Experts of a small language model.
Size: 12 layers, width 448, vocabulary 36089, 138M parameters.
Experts: 32 experts in each of 10 layers, 224 SwiGLU neurons an expert, 2 picks a token, a softmax router.
Training: 1044M tokens, 7966 steps.
Below are experts of layer 2 (counted from 0) of a mixture-of-experts language model. Rows are named router (the router's row for the expert) and show model dimensions 192-255. Each number is 128 + 24 x the weight over its row's rms, rounded and kept within 0 to 255. Numbers have three digits each.
Before each expert's rows: "raises" lists some tokens whose logits its average output raises strongly, later layers aside. This comes from a sample of Wikipedia text that the model never trained on.

# expert 17
raises: "\n", " and", "-", " (", " in", " as"
router:133099157099118105151095115123173149142116125121124090151171144102161114130128134146086147134164152175111121123116150152139129119091083153135104203170130104129142110114132146090147134090146168

# expert 20
raises: " of", "ical", "e", "ists"
router:134110147142102141131161088090142153084161155109107125148144152150139092140125112084098128081161138147106098190105143149135160117094127154090087164148095111151133121117130153126146153097124150

# expert 11
raises: ".", "itt", "U"
router:148119161170122129147162118130141131130153145088077110174105133135154093140142116136081150104139095116105131155119141136135143102122109151091097177153120105111155144113084155137159152095158137

# expert 7
raises: "ition", "ising", "ison"
router:150113135148122155133177123087140117119131139096110110122143155177144109156161120079122142076131135152114124165090166163147153109091135186076124134148135115123144110107116123141143147095138140

# expert 31
raises: "ocks", "ad", "ates", "im", "ock"
router:129109107131095118111141125099099130141153139095107125129119156178127092123143088109115152109127159117111122126125119095127129116128130155107131143150099094186112162145093099114151160135080102

# expert 24
raises: " but", " which", " though", " as", " including", " although"
router:148126156122098132110159135084179125123146191085127119121116138142161138160136109085112162114135132144102148161099158134148147090105093165089115162080138131143141130124118127117148160087185153

# expert 16
raises: "-", ".", "/", ":", " |", ";"
router:108102162176126137140122111044155181095123164092109095148156145129155094154132145102093167112127120133077153212099115130122116098064089163107107120136104105120157136091111112131161143100159170

# expert 21
raises: "wood", "berg", "ys", "ville", "port", "us"
router:117119164146083138118171112097148148099170131098093107140144155131131102158105112087102146100165129127107150155115140154138120085085104158116104122133112106152135112097127125095120148081158110

# expert 15
raises: "\n", " ", " he", " his"
router:175103163137100107139147104123126156113123180088075071122151141121148087129143111097096156103149110145117137150100122121135103136081111169112111128131111099155104139121126120129147155094156149

# expert 23
raises: ",", "'s", ".", " (", " and", " to"
router:139119118125133153166133097097135121109124121086111128142123187143144098074155085101124149106148152137111130129111116172164123091142123157137115153153109102122107149126131093139166136104119126

# expert 14
raises: "-", " |", "1", "2", "11", "."
router:124136143140120133124143105104145159113134164145083117130149124151157131137124129109117120100169106130123147169094162134130149092124114158115075126123105117111115141131127137129129153097140126

# expert 27
raises: " the", " a", " their", " an", " its", " his"
router:149134159137135115135155110113157102119144147115120084147175109145136129141120105142144137103133092127103169185135154169151144078151151135095108141121136136142137093101106130145146176093113140

# expert 1
raises: " other", " others", " rest"
router:115118150146123097118158095097115129112165147081127123166113131128146127113134111120134128132176159126105157172093159172137128066140131178088099133156130115125118150086158105134145152110155170

# expert 3
raises: "uc", "is", "'s", "us", "iv"
router:142120171152145112130154089109130158115124144095120119159124159129131120100114116105120157103174133122125153157089126136126152087131114126092097150135127111129156127117120144146128157112144137

# expert 9
raises: "\n", "\n\n", ";", "]", "\n "
router:111078144161095143112121109129169118103145155093119113150155134150159092111088091109095163097147147120120128172129155152149160089098116140101089143141117105144145138093096121159172143107158147

# expert 25
raises: ".", "ag", ",", "and", "ian"
router:110101112110125166165167105109149133142148159100119144166113157141138100096121148111126155138150162127109140107133139150180151136129113140118069108179098100130142151118093106142168163097115155

# expert 6
raises: ",", " and", " in", " (", " of", " with"
router:148096136104119118146134104134154133122145123114135130146122161146147079142118100117116126120155141114089094109126154151168136107119112146136128142182115133137130153148115175123139122098107130

# expert 13
raises: " in", " by", " the", " a", "\n", ","
router:113123149157109107142144131099127140090118135100087112145116137093126108160151123118098115102154161201128119136123144132169171120086125135101131118155097107124108142095096119151155133146111153

# expert 19
raises: "ines", "We", "Sh"
router:148095159151137111133127124091140157112115141125091112156149171153129108144115087118084125109147154151125125151127153180121140115113118183105120119156114111130157143062156129133123164097129155

# expert 29
raises: "ical", " Phylum", "ically", "ect"
router:136111140163119136135186100093152131096141161114113094138145152141152109144128135105107150088161140141107151162129154155156142093121110168117091148130082103137156138113136140120152138086146136

# expert 12
raises: " and", " |", " but", "\n", " as", " while"
router:170111136121126123130154118062146153127145172104121088167145136148134107136111132074107162126134098136112143166102118149143138113110135131095121164148101102119126126081107121108132129094148148

# expert 28
raises: " the", " his", " this", " a", " these"
router:123131141140108099144159113142118180129136124100097078155177142125157134132120112096110191113152173113089140138102116158148104148121109142130078151117069107121114137096114111154164130070156159

# expert 2
raises: "-", ".", ",", ";", " and", " ("
router:133123136177111115190172075068112142094144142128081115144152115120130081157104112141090144111118106165115132137091138153118152089115120149103132141175101103163121134087136131114150142101147177

# expert 26
raises: ",", ".", " in", " (", "\n", " and"
router:112106170107109092160141087079112120115119205097107070140135166127130143143168122136069142126131158144103112145118133164126119082110126132110106124141102116140155142120137139127135113099171166

# expert 0
raises: ".", "-", ",", " and", "–", "st"
router:143133148164096119152134105111124132148157149087119105140149121144165090171116095111101184126136132157111118158138138114136155112114117163094094141183118100169105125103078110114118127095135160

# expert 18
raises: "–", "th", ".", "°", " mm", "-"
router:101120134148117119151156123087138135092137157098107086156147175121121116135124135107118135109131136159088115164106131169142169127146134128097090130141104106157149113111088095112185147096156143

# expert 30
raises: " of", ",", " in", " and", "\n", "-"
router:149123141132139109167166127150136143107159183074114131185107167146147112106147109088124130136178185159094125132117158134123193096110114114083102145160098115130121098111118113116167138092127138